Experts of a small language model: 32 SwiGLU neurons an expert, a softmax router.
Below are experts of layer 6 (counted from 0) of a mixture-of-experts language model. Rows are named down (a neuron's output weights, with its number) and show model dimensions 0-95. Each number is 500 + 25 x the weight over its row's rms, rounded and kept within 0 to 999. Numbers have three digits each.
Before each expert's rows: a language model's description of what the expert responds to. This comes from a sample of Wikipedia text that the model never trained on.

# expert 30
It responds to: Periods, paragraph breaks, == heading marks and clause openers like In, when, where, said, because, in biographies and articles.
down0:490546486480500554476505475482478463499467518468486513539496501497503528482458569488519481533504530495494495519504427470534519484547543543547485528452505523469493519516509482481500482516502528461504514506492517496496478510517452498523479484528504495478499516513485488513479483459521494496
down1:524485473494519542515552515537525531481474477463485522502502473504527517518479529499517512472542475540516485472531503483489500503455521503449526471483528538508493461482528522461509565512539504492525496492481502496449455495492465492471533476493530486498477502474483476492501533506519482473
down2:521507493510488500497472550520497546514469530528470477493536557488478514503511468495507510535487469521499531504488501489472477493545499469474508486500494493449492473477488476504491493524487488505543476473540498527500468518469473497512487468492499470490443515541546484513519462515571522537
down3:492513513483468459505504514497513488549510506523480504523493508505466533478498521485492499466486567525458457502539494527516522474477525534495500478495492507497542522533461549483472448507516442493521494512482539493539506490502487516469486514458480529558492510494498497470509462496482524467
down4:459518562548472412513499504513472511525483512521514476506469506552502532479456507469500521516477502496509470502421504499501492503503480488519482510492493494505534509518449469494478509537492478518481490535510494497490510466518458531531469515512469515500534498533517504493514500502510527517
down5:488499503505522469498550486486506536465501469512535443484455491482495530501482482496534510466507527490478496497518476486488499548509504538494527475474501502521467519556558491491518466508463507490485519491462522461518542488531514475473496505484517529480480498480561498535468522518457509515
down6:532487525490508489471474493487516501465495544510547510510519506509487497514542542506516527493443519475503499509480525463526480512471540505502502467540438497449541529476526472473496497506488490528484495448487484506483497498492442539509479491508472522469545538515480529498534481488510484510
down7:488517494543479487491506530498503513500480510475508462541518559516481504472490532498506555507480538479552490505484495515505462480514495526521440482527474507471494499537485506488506516496516512522476515532426507490512504499519497465439551501464503531501491463479535472503496452493492510500
down8:485509526506471475510507472503452505540530550465471486519536502480559489504527507465486466507484547487499557518506481502509514480471492496481509495542476485516564515518500501460466481521538444465474488528499494490493475541467477500501506478492473538512485510493500522521533466503516504492
down9:535525497490507543504477517506496464518467522510446550476526468487511555496503539457530501486497484488514509539485495478498494526498504545521530501465517502521493500500494487506514526498526505486521442458491503548500477474456512503545459454507508483520483528487520498460478479463532475482
down10:502479478491498444478510491512514536532455454474521547477514504505508452543525489503486451530532473484494489497465537554501492508513510498509508488485542499497501470457501500497516525514520523509528500470507499506512489506431487510497504504496490539513516512446436508534531500540491485508
down11:493541499488471465507417546490480544492486500514509460485540492519486489504531485512509503495489471507495560499476497484514490517495483476484464520487457474473481497500488524522478473521519533538553485505485485489549498517507550500502528476516529492478490518537471553454489494496500503516
down12:494517473452548534496478518508485460471495548496482472503456459509505529520462548508488505473502499495457489513493489489518484536485471525537518475497512464541513526504505464552477485500498521534510529475475541463490512473492489515523505513476531533518485532482485532480500502532456521471
down13:502500500461490481484519495445514531509524466513517470468548532475520494475526466498495445508500541485494514517497498498495532484552510534500492497489527546463453525491491544522460491528450499528496483477496484521536514501501458477490478499511483515501538465494524482495494573514496495495
down14:475497491476493451544510550511471530511467502523504467506550503493500510513503508508516490518501503551531475502484489469491480439488498497521469501498476523506486502498510484460517542473515458502527488534458524530475528497515482452500464553513445495524507471507487497527557470505507504528
down15:468506471466503500532498460475504497512474532525482493490457512517495491467458479543514507540526498530469550476523459494473495438556485517508530496530506536533550504545453523521505475497499510493484476501480502476522503463508523507486500498475535504516481503485494511538472468483505496535
down16:512521502546475491499512547489522488526466537480459509540514454570509523505497514495464509497488465530563466503463497489497507447502515491517488481526482497516486478486500483512507514496494475492470506561508453509473519483528516492500496529541504464486506531496490495468533495511489479445
down17:477490483574468486466520493497499511501485523473488533523508520512542483505487520528497502489501504455536506498500525521466518480471459494509459512519490512520509504507494520469513543516512499503514514494430522501503513464480483457466547492502506516496505447474504439553497504508539536472
down18:495526527495520528509503477507509490498474503526504512448490464492480511482510470502474482524552453520481452486487492478536523507508536547503547503491495477487538483487519527559501490473475489497490520504571475525487488500493520517511477514512502482471473558505486535481515503473456453473
down19:509516501483508550497524527555505450530513508473447518503511481468443489514503478495532523553518489471527493491479449500478474537445484478531502491470475494525489537496491480505503508512497488475539465505479513518497482496466525513523534522514519508529449490531500495483505463501539522485
down20:506507510513520541510499504532488539506486474496521459485511485482533498460463469502474486453519485503476533463472513536516520535490509516509483513495537535468499472487459464542511488506511530502477512515528498515506491474571492539481516479505512429493511552501504496473456515463477509496
down21:459513545542488442509515480515486516571481498497508498514473485546518518472466479500523508488484491463512509528472488510419508522496530478490549514495498465523509543513485492473504487465511490534479497517473511468494526514553493516476521503531484511489497516529524472484467496508493463494
down22:540510486479457528510507498508463508490523495479507495505496467445447480460508488507569526491508476505517502496525492527497542462484525519518433512479479488524485501477481513478515524510498507532449496513468519519510526532484487509499492478467512562524520519516522461520534473457509505514
down23:525517543495511483473518503466434518502507486495515521463530498467516475476501508504498503492467513515492495494493526489505567477516513510513466445524508519518481517498490510534426548516520497484501497448508488492541501493479542486513497466540500461476542471506474516476490532512537509478
down24:544496521500530545519505483523534462501480544466486517490453484529476480525519557511494496505530494474478464498507497514513455469471526495520490487502483457489489527504511501516555480473517523490496518484480442489533514526527498525484510463495513530478509511501428541500508470482474509490
down25:520535497484515452468537485520524516501512466506450493502490469530484491521494495499513514532533442487524493468535534507522509533496520492536539451470513530476464497468500531499458517479516487520495531506509524523484459489466521512500480469476507496543462508554471479469485509486502489537
down26:484461473492510474488559487526561518551499499509446496503525503541530529492472507464538529492528505534515490508520519515488494513497499476468526491525513495504480481510453520447525518492519495449496514490464507509445443504465511516484478527503472514513482470493520480468508529493509513514
down27:523510453479547536514510474515489494504507525504473545495509471519485480486513527507503509503548482524468462480515507537500508540472513538517525440484505469535511476516494485518480446503465498502521523437537531496496476540460503483484538520488500497488533491472485529481501474526470478474
down28:509455512520552457513505493496529474503484524504467550487477477530499524523489525497464509471526544514507499529539538510502525536517470488484549470518507516496482504506515497507483503443473507479553522506535507488483490471435485468491508501503484459508483499461477519483497512538455499479
down29:468512537495484456453506468483502515511497502466499486517477506500523540529464493505465526515446513475495515501450466495479476520472483479512512517525495497533485520508472506443474524477536543519499560551430502509541493528530491525496509510463507498509494526521498513488519516502485513510
down30:475457469544491564481498466487493481526488536480520491525516491444497517489521553495474558527496514476508502512476532476509529484478483504518494517504529470504521499500493501514495482500540495457501508479484520496470489502476524522495513507521487504469531478441550540542462502470478509463
down31:500520503513517534490522525539503514509478490542495505481452489477489452518431485497553508481484516536503506501565468491491516502495482490510468506521512530474487502507523518455521519463553537500458520504468508471472495530457534480491519524499485507523489471466517462504475501470496506533

# expert 10
It responds to: Verbs is, was, are, were, has mainly right after a subject, plus ", and", semicolons, dashes and empty table cells like "|  |".
down0:476458521458489514505469488479456475478485492546544494512504550523502503502512512546500494498516472484496536493510509539528555494519469500501492468500486479504466491501471483507470534470494482514521498549481515474515492454490479526520524528507511492543531497452470488551500500549485454488
down1:487493497484491538436500495464503471462506465561511483494481530531506498522495451494488520491494504467523479504489503552514467520520481542541487508511525469528496534499495518515505501493521437490505510501491517495478541545458536473465517510474481514492521519487460532511493492536451498520
down2:456497489495513548505488452478494490486534530536476517478508482529522510516460462507472529454567473521489517520510457519482521471471506512529448493506484520529505505481494507491448518540486508506576507493489482492485538531489532493515490510501489488485492508505503481509458487543503507471
down3:516458514543511533507548511479480522477501491474509469502476533493476456508544507494482502504461491507491474497492524553473479519456526491513461516473480491514520521492505521470503508518441479502477504500488459530552562523462488508537463494513472487484509530548486504504512498481504541503
down4:498502535498502548486551461509510539497469493494471490499525489463506522504539518497503530502484478489464485517471472487521498491516496511481478495509461561520477515526511525527510474514502522486481473473507530484505527485463471516452544512504520522433523493511558485477481475543478490456
down5:507526492511531503549516509495486493504483510484520503476473483504489498465495569505527489516474488468513542506499460499492513487468481501460511487521439525482506482529502474520498556501478535553468531507538470512470490477514470460534469492544523533473484500518480489483479506461546510510
down6:507486516557524569459515510507505481507474481468500511520520538512474507522493456485478521467509527525506499482524530456526510530490478547535492459461533477496520473505513506492501483482465497493521477455512539500513493481486446488519512525509514491506510490452501446491514452517520507522
down7:499513519518478473468494488539496507511506508489507492491515533496491483522541502490502470493521490533488511520533559436474468483470490504453524547515516516551531486481535494491471449504532532475485497492470490500508510454506466488518479475537484484490475502532523481492534440483530530524
down8:474480534518476478432512480501519481565525494521525519501505532510509542493491480487492508496489480486521520475512474530525479498485532487521505559481514503497492542487546543526517464510473499466480431484510522496505473489530475507526479489476486504483462511464497536444521498500503518481
down9:552488514507510464510498509537525509512531505480516511512539489475541498530534449510482495514490463487506494517490531508475507455512485495466492527512500513509524532471449513473496475497502446516464479522482498492510487548522479537495511498516476546466551520509466460458493483493538470459
down10:495478516475520480494492507481529497479503530495557471532466506502496538507462517497524529475503461504489505487518492454541486482523511504510514506493536498489518490488551566497479477490475482497532507458532450493521512458465475529548488468483500450500490499495523500527540455482488530530
down11:478537500506485423451500540540500505522477510495464479483467484526511510493504517487471468504487476512511490500479482494498485524529456508480518533463490504483519538571462486500549510490506489507515500500540515546482494460502498503488514510527489504547438503536509481523480495479533512510
down12:519518460473524507530514465475530505483498505477513529465491483507493496525493483538489496535463534475514481506486483514494545445512491500509543513511476482478510547493454462492537496503549506491484499513484512493489510510569502493452480497490516522427490497528490485529534473511541498468
down13:455472482497509463486540480478500513489544502511555505512525506490513504466495467481521526498508519478534475513473504503509537504496509492527478470491493457468452480504539540561520548489504475481515478514546496486507518505529503527490508490473466500506522477498506514491513508510521419447
down14:534526534494506487465524504528505452473496517525471496488468432533485517536522512535468485545489485475481495485483541505474514509533514503504471492527536460516534502483480476501520497535474490527453510475491507526446487514488485516494509474503483546528463502493519539469527466537491495494
down15:511532475473478493515526474498540565499525521473504476478487511463512507517476502513539509514451483475502446505464487502478486445506481483467545510537478494482518491535469523488502489452498528526484490495485494492501517523530511503484492455563518507528459488530508525514550507477520511506
down16:495519498495485553491468451476522487513498474476533498524483530475442470456504530515518478485504499507497497515502525506540492513468475512469486502520483500497537501519566477526495466502514543534505511532501513477535532482511516514518457492504491529440506534493469487547485458466490477498
down17:508496495491510522506530517489497511521461482498499495488508455527510495479470492496479497491485522475513486451487465533501544556524520493544470420487454484436485508511467509506529558501478473503512501482533499520522482541510511478461530522479525534516516503480490525505489534530483510482
down18:533493477478519497529505506525485510461493459521482512503473501504541506469535496496510444524489504519501470502494534452476517516481516517488502496464506517549548504478446488488523500517527480478530508502500549531482500517472524530451493516476471515520523524506531480462461475557475471471
down19:468467522529502580477490487508522478500499515468505520496484474523471468521493512505445498497540463500508509551515485523507518508496523516513479478453502499479515515497503498483478532500520469493546512549504509477501449475466472421545515535468513495515507489490505514517511498519483480526
down20:486516510516526501458489485522525511517475546499487505497499499473482517461560509502443483506501507475468494451448500484473536501483497549499545507537508491467497509516452537500524492485469523488530508487497500472471519510533458495515500494494546523495510497500475445528542473519536483528
down21:525494504513496434511499518533491516512515498513449540521511483476514506515473529515516500538542487481528518517494495513473537491541516500487526451515496520442503519454473449528458502470519470539474501504515526528493431495516501456460515534510465510493506493524498488504476505492494491491
down22:522526534540488503506533495535525515522521524486470527483518448475523542478501477458511484499499527481453496487482495461489441495483529477495509545481512534496504481505522491492528463499527534477479459466515456554510494510532508477486498474516522503485516503500535503449496489449513521518
down23:501463487512508575497465540529477506513497502471502502482508501510493482520507510493454501479514475513496548512510449536494471523478499492461468456474485506495481494568462469502516498483546517472497518540512480519500481469520495538546502505473488508480516508487572506505471506485528505487
down24:502499501492479546475517576483517514518521472466444501509503496507502501546530480465492507438490514535527468504520466498476495470490486525488476491477478528516485523515446435478535526504510500496517482508507522504519455509455473516492521549494519505487474497510521528486506528496505511533
down25:501502447500515565501470515490477534456500523508535481532510541478502464493515501512488509475530447524508520507524461493468522546487486552505477420521499485475501483500503467490493526506506507490520511513510499492532531484463504533512509486483477472551467479478493495552495504513493500481
down26:489505525526525601432516472491532494489487490495492509487480514500488449520504468509506515474545499489529487515517517506533497526528479496559492479473510512526497524475483520489505496490502465512508508448552526458480504493515504459477514502463478520484518499475459480521497471503503512514
down27:488494521474527538477528482509534478464525491469507533519477477457524551488481522476517507487509465488447489493534498491509495532519557517529524467454539518512500495479496474469467462538513495498534490493529491468513477472451473498533536522493515520522502505480551497472497497498471489516
down28:514503483488519555527533563489501537507492506526488452478492500497488464520477466517490519487482511480474494538541519536476492529453521486489470499455494459503510516490480526493550542480491484490483521510515507493529526548464471486498509505483482461504474505521489524525446486465492510540
down29:484487508510494515460525496488535524485506452514492505487520507479503485548563462498458466514485527500524511504497557497482505475492477522534504523493429547485467506479494528529506533515511491488529523500500515503484543515530493516493484470475524479490526476446476497477465502500483457545
down30:502482477511484397518458526491452495549526497487518519511499494536507499502483518533510503523538520520550482510492497472444522511500522483483471516529492506488492491506527457514498518550465524512463516541463480465505507533489477532510498492492496490520509487487509521491471506464502514465
down31:463490531476482476526486541516472488548511462486520536457494509518497531462505532498515493534517496505523478537485528517478496492552515495466515498520492527434484466499504479515486518516521501516482464537487464493490473468459497477547495482507470530524510536480478538518504449505528481500

# expert 55
It responds to: Separators and words between numbers in census and climate tables, such as age, commas, slashes, pipes, Average, were.
down0:514530505472523486543542519480473549542515491550500492455472533468466477468503497459481521502503505535496511500504490520488456523546499513509492508473551455496506487535489469487500500519539496493460517510456513486502492523498486517495507499523456494441507512500496440508479524528511480518
down1:511485514512496502496491486483523468471496477486478495488468521544497488495467503532514498472486494513487490497537519480522551463487491488484529528496501486472483542530536469491438531492459508526540481509511554530512485506463535528518487509509529470483500440535473465488513544526538497460
down2:508562484487494502495491491531483484477492517509518503532517468524518464464446499497478509511477469474514493460516456497526522520467501475481497546499512523529458527510490471467536486460527454486500542535506512494533525507499537555498526520509491495486523486518462477464492542521509463494
down3:480496451538506480475467501496535515478516501500529504515514538524522468519459532527510473468476477536474479514522460507554495491446529504475552480538480537515469499512521521466462498516459528499543505506475535470499519492489517530493486494505517498512476462461485509481491537490523495475
down4:524486458522482529478505501531515507575514525530500463461471478453501495501482521481513503468517473493470516497475494487521509512468508518495525490481499503505521517499455475508497515490478507555506504539535506517555492500484539516542470453503474485473456482474536483480489538544493517473
down5:539547477456508511510450505475500472465508532521484542568508464531507497477472464520521485499502470486515510511515502494490540471498495479485516456504527527481480526490534498492551433485490463482508511500480499525518487514513497481453476525528485485528473487509498523488513543504540505490
down6:513441536499535508509486499481555504473510512503504482495486546488502536507517481451489571467526531504458546494458541467492486508501498471537534479478508516508511502494487498534481501464490517505499486509496534480442466518510538486511510539472472511503494474479470514482534477496475514495
down7:476495489514509466518516512524495490495465487517462533519474546495450484491530489507488491517468523457529483533481526478515500467515482502528446488485521510530537491539489448513471526500509515485523528487526525505483492478456534516512522515456508516543474468460565498521475476506484520496
down8:498520478515502559525516510514493502442475517450527505501497487473492545448492461525510528502531512490495511530490500513516513556505486475538462486457499542446486485507500501532478500516543487475500497514472483470548510490507524483522478492452473448526489521514527497513514516479472497503
down9:454516492528491510531490515470488503504572504460495487497469510493539548552536538505497493522440496470518483517480468493492484498479495486507497508546466530510481507529532478446463467493495513497505525495521536501462493491504548495483522542511508483483498473467472517490459507508532489507
down10:532494502480505502472504457481516460479467496471508506508440490499490511476495491537478525533496514501554526478536473495551512527485487546500473509535517513493494539530507529508483481455538511514531503507537459462482490451477535499462503515485530504489496467513513504516502499545491458462
down11:438506478496485477526496517478520519519524514522505507506525482458502445531541550502467463501462478537472499502543480524512507505519501546504494491477449502502503498521440474483474508527502517509524489481504493462499517512503516470493490497509503465471481579520504483539499483526538494497
down12:453489473519506583475482504524493514520509492544524492507505483488508491533492523520491548486461494544495517493519453464532492488489507485516483467511479484519488507514480486476501493485488484517493508512530504511452495470500451516563525493499529529479468568476518468463495498479499534489
down13:472507495450500459515532501542505528505485485501531486487515505508534512505521539536470504496483501494479539537463514486476489495522503507451533529516475471500503478486472486519458503497503454487469492528462479492510511473550520541519518483527464442515545538498479484500483506474512491558
down14:497503470460521551485534462537499499480462473480460515499487525487532490520498504494507506454509518505516524493484514492483508504545500444505485527523524564489465520489487496484543554518514480511486519508509519502529494462441472490539511528485505460473518494515486499459509510460482540491
down15:512518481476555486459482499472486489511516516464514522485503472507473478508503517477475534529469497497539454480471501466549483485475474529521513529522527508523533497482446534448476492518525527557532509490471475508494500487472526554478469530524507531498505494482505468484485530500522493509
down16:457523458507479559469519458493494498502482510508496467522472505490488509554518502502479516535436486469542509477531489495528503505530493488529447527500468516530488528514529527514509470523480475486498523446526509477538502471505460507498523475499514489489506543498540472478515504465530488502
down17:462474531485493525577494520497495518494517500518528503506545524471542503486527467491498460487503494509505519545489496456462474500557506455524480527521491456479499466470485502479524524507534474510500505521525476545506499494498509509526511436508518465471497499467487513462494471486529503510
down18:478527500529436529516524495485522529519516543523515448488439486452482510514479540500478510489483494544498476518535430496509500489502507488530507463493501527506525498527487514486505501493501497506464542538536473448477531489531473484495499509540511512456507517491495487511485454496493516499
down19:470528499504463519496538448519469469503512493494536507483560493514487486513482490521490441483463502527491490521501464498510517526523509533474495547497493528466515498484488480460499540520500526466482504461536494542512546494541469515488468472516477495487511513525573490494484499488473483506
down20:456500515468474506530488493565497516514536484473472496508499471508559495512482478531515483486546509511509517505483446563476542458515526483523493492485496510447501486517430519477503481527497468487493491514508486507503492487536504471504520492496505516477520493526485507544467490456525519526
down21:513493501491522515450492472548510493479495518487513518515477497463537490506489503475510534511455510502489496526481466482494486465529486484532527452476508474527492540529451445512486503474494554548522525551458539497504531487482482489506485509492510499497558491484531503515522473504525466474
down22:490527492531484466493457477476502481481477523505495511550499515522493554504557522418489510527508469515476521495504536465562523515498483496496542502490491527490471521518511518530495503486478519474486501498518529478476463478459499487481527535472491504482516483501454525463494541501518477509
down23:496519509509487484451506493478520523557500471520503523498462491479509517513527459506453471486526512465461506539522513498481506523597490491479500506529491499454461543470538500547508500531516501493451481493505508478480522519509505468521497499466506497480531493501474488551482490510492496490
down24:500506536507526532487515470525492525508519467519486518480485541455488494513505481522522509471536490479473497499472495488444505517564528480506463530473480469501476472496518499498525571507500498492452498497478505521516538481473502480558500476519486502480516477537462496507512485464467523549
down25:483486518547452526516531478508509504512516518531516464502502517479496459491539512458501496492507535525443517491479510465479507509509517524511493522487509468528512469467450504507520550498493494522483474535506537491524522501569500495503480482462508504451495529484521469485504478533440487468
down26:484509444497457474481460537509516513513495464494482518479478507519474476534498532472487496516473458503492534478538509494496505515514515477520487553501528481517463517484545495472490514494505527547564521481493509502485484504490549515493502464541510481497525495449467511482480543519538485464
down27:491457464507518555519483505488473486497512487493489497469525522535516497506512482494539501502497521503518507521530529475468502518509502505491457506524490468482486453506565478520526511483466535462473494523471483529512474492464510451561491505462478489530478543486489506556488531516500523460
down28:500500504491470481498475462501487493483475522521498446523497493519480545483469504483554544506487553493524522500492499464467516516529463550516519504471447491501509534496489510551439472470480509491547492500492541478486459504536500527480494520519463491494526528495513485496494504536509480531
down29:533512490515503481480491491525553515495472501518492453502502552508486486543473520455516538526515480504436505491474502475483497490514519517534543506538527484511531504497526495527486516504489522471500478511540503506469480495477482498452491488465513474474425526499465525524518466465508532516
down30:508510471547519503460464509529519481477500459497545480515514525520523488512461552499488489482461463478454494518486497506537520479468537501494527475548494518516450521517506486501453509506490507478525511537490544475488507492492510550499493465477536486514497481446505530514500529484528477474
down31:460504535527474549467524518516505530512532529473528501462519481490527473538532492486489469483521553505440532510490498468492523499534512479451497489457491475463510458546534493475527468510474510487486531504509546467524507513503484483521472504490511465494491505520471502538497481494476511504

# expert 2
It responds to: Frequent adjectives, determiners and word starts after "the" or "a", such as its, other, former, national, and stand in standards.
down0:536490514452468467539522489500494527520461527530455525474453467515524558550496503497464496493534493510523511480466529445486481475529484510500533526493508491498547484505489476495520467482535540512493491498454465508471482494532479513500479504527488523517511545504482517481524474496492507490
down1:492504522481500519499509523486515504447470509464523479492517512506519500500455533478518464477494452529505461517496504498513521460518561513506499529547450455536521485489536484498482519514529497474509491499529458463500522508489529512568500484514496490496467517455491497461485469536528503525
down2:463474487530487516515490455516519558556509548508540507503528476446490484455472497535532478485469511529508541506514473479506511486518496489526492501483501523477481497477474496507500482487494477519519454535502474480519530497484495538528486512541506467496508484512510489468456443512543498527
down3:480518468484454477550499492452524552491486460496496478492507491526512526516520479464519471492474502522573517508485498510495513544501512493507510520473521495485507523509471495481531471506517485498506497521463505502487478525499522505476521497476474550548436483509461510502487570469491479523
down4:473501493467487596488501484528501507496525510527482547456498449499499493520524527513503442478476488459534481538503489485520503503501504510533469487498475546502469500516516484530510545481523468516484524482520514501510505503494468491469493471494510511437486538510531500453501512492526501489
down5:503505477518482441505483553522506515515421504461539507503485514507526463491503514504492485520539489464518493518505514486511471502476521458497534524477528537508529538456512522511524523490469487493447509514541473521513505489512498557476489483460467500521503474489486531498516524467491481476
down6:511484519513497435485491488532499526512472508466469487494503520481544505487477494485535517461485473510502528475479491484507485500525483502546521531540471472517529534542525498489538498475551468476531483524488487475521486528492470486531475537481453492527485492496533483511559476481472529472
down7:509520536507510550478544515479503485454540489488495492490477496525492469461518531493523445493501493503538490485475511499551527519511484524528466468491455552525492498493521503523483533510498461501518491489504492518532476484519477494475482479508504532478473549526506437480467504529521481457
down8:500437523507499454512459514488475535491493547504517509465524522519499512466516483473500499512514548487507512527474490516449523480518530503519502472505521490437505489517499533496484532503468520499489503481481524547548484506508536456463495489484503444501491500453502534488514544485496537491
down9:505542513492491534482497534483468456454473520510498489469515487477514541495526540503423478504489525508462455521477473494518540510493506505521504494452506474487513513524560494548499506525530489465489501501467505483477538469548515514500500495490493501521495517476494466492464532546503510503
down10:486483515507481462451519501560494506524483499477492497534458475488521467540490521545492510515488456498485502477517504517452534484519473522465510497546476489499500544490492517439524494511503515497531460497517500518492504498475520483505511574493483494516486497524507484454552468528500522474
down11:477526471490467501531508468496506516506473488499550529484485483439504447544514544493543549548481454517518479472512511488491483531493504521523450496511520482509476496522493515473525478496497521505510502476478523477527560521445485496468476513499491505483540501523457526514508517484489490495
down12:471441505469510477481536515500517464450519545542530523514488507543506497531491523465493484521546518513503512512475469496498498471477483474477486537465477478513523493490521456513538514483498518514496467503473512519461534529522479479490490490484496521479532521500540426529503510506496483533
down13:543488482488436541467480501522546557470512481508487511478525510484463490457471526502529507499570511449471468503510536457493505470478501463511511519495514532494509479489486532539490499529491509490496545512450552484478489490505492512522490502504491479527498477507538473494510513500505500502
down14:434491521493544514496482480477489516475492507501492506492482457527520514542519474539520494521518531518507505507501489486502533444519500517467518554498495471478492489494458529435510482482496526495504513476467495525501543474476474532477495481441473481496510525505536477536539539522517508505
down15:469472552522504510488473486484500521510457466497464494489519485465550500535491474544522520463460530515518539471511514515502501504506452467489496542476474501496463486497499499505522487524529479510477494498464531524496543488453538546522504526520485498532487507502485479516510487453530538464
down16:514494517479517492538499482481455511513459476444522468538493478517493499492473493512493500478521470522520471464468512531483483467546507520544488475464477512532499523480523473497536508479495495514471499492496484569464474536531527507510503516474465518538528459522542479490505490530514523530
down17:488456516498483473451489514494483527507521546525512498497480517521542505495462511499498551483547513495489503498503476541502493498465482481533551515516508520493514477461467564455483489450498515476528513471505480521535466477475527523497494520521497498473488478541457528525510522485488474466
down18:477505492522485493469489467497475516610497505414527497504530527476522507505512486513495509515508527501522484480471470541460508501477511469477505534497485498531552489526475490508516472480508486480533475490507492494506515500474502493440525516454484521498491496493511530520497533518516486509
down19:479494467523463477466484540491467527478507536462521508488448480496539519522457486492515480514547502526523479501520453526539529493492504505465510499510540509533524498475482505505508441497491503484490532535460469539455517494486475537490527532498534498518478511516474515506505527506504459471
down20:497487492449466473510455549513454497561499465498489515495519502510488487505495456478500496501520500496518511494456535519457526509540494521497514524503513498503511501535479536474516536502448499530532456506495502528583487524468523492484491506484479511488488498513488536457494473464492515526
down21:479488477502518576512502485479471471470480485488500500515475519474491454469522486517523473533502497537495506505505461505506477460576506520504498506571476507468478528500522501486497508514517505475485530459540509503521555496481474518465464502519499487456539500504522490504482519513507527476
down22:490487471527488412489484521553506501533469479518527482508502487467511522538464502514502536482519508480456494509484492502469499461496536481481524481507535443529545464525470498485515482492491513531509491472532497483476522503499528515518515522486467527501475494484469534495517526515479544536
down23:529475509459499557523484517521497547436485527490485538492540478496500513470523488521444486498493496478497492497499511492480511527526508518482508492443485526430481505511512468524530505503470470495486507508500500573533503494505484514494495469493538513484527517537472476518460517509465515499
down24:509469485515541411468517511533510533503503496487530458532534489490509481523513511473510464475519521456495489523490473524498513484465502492504534514445452516514515540544506495481515507503477501512502487532478476481506484516502476553507513471516474522506471476542521468545494494507496467518
down25:488486475470509520485497518457515504530510538513506502490496489498506473507445472505511469517508538522527502439488479475468507517477484554497489487481495497498505487515526559533494512519502491482484520539524458426539510493473530527448491544519484479516474505494478515538520463515520490528
down26:485478476541521451496439492479476502537515507455471495489530489458520493541509496494498514535482522492491501506482508481502528477497505492456494513470535477498501534524485541474481485537475529522435530530468490468502506552500491522498481536501487493542489484523539500506530512549474483499
down27:489487471516504491523542539447495538510516517478509508530499517496502530507523515471503445524507491506541471526501481492443494450517509498478479474504506485469518493525501521504511555495488479573524520497476517458498514481481453487487495500489485490487513471519534500461476478515501574493
down28:490508489490488442531464457537511517481494483533485494462539544488477463506499477485497520562499544498518536513521491534480493490432481472556528515519464533548491481451478507484530506485480508489508494508489478519497457538483509477501485497525478533504488520510502493521502498497487525510
down29:542487486514491538485463439484520554474482491475512500470504533510518503491516505508519490523474528468472497562483538492516490510499528483517509439502495496469505498496495503484473478516499510493481491481488472517451495507542501479496479427495530550540499513477536515529475517540498506532
down30:551488508489569520502493539517528487451503481502500502469486499521496484493449551507536466484486502518484498477486482495522504483525481498438540491488471485490519484474482505472507510510491485489497539481457451502508516466534488543511498471492515481491523495508510470555547502544529499531
down31:528471494521524491469494462499500478491524511516514526493495509510501469492465491530465544476440538496447501491512490446502516485524525528471492515477462474460497526501534492492495469561511529495494505493503508531500485491486526471516514516536486496488483529529561459550496461524531495495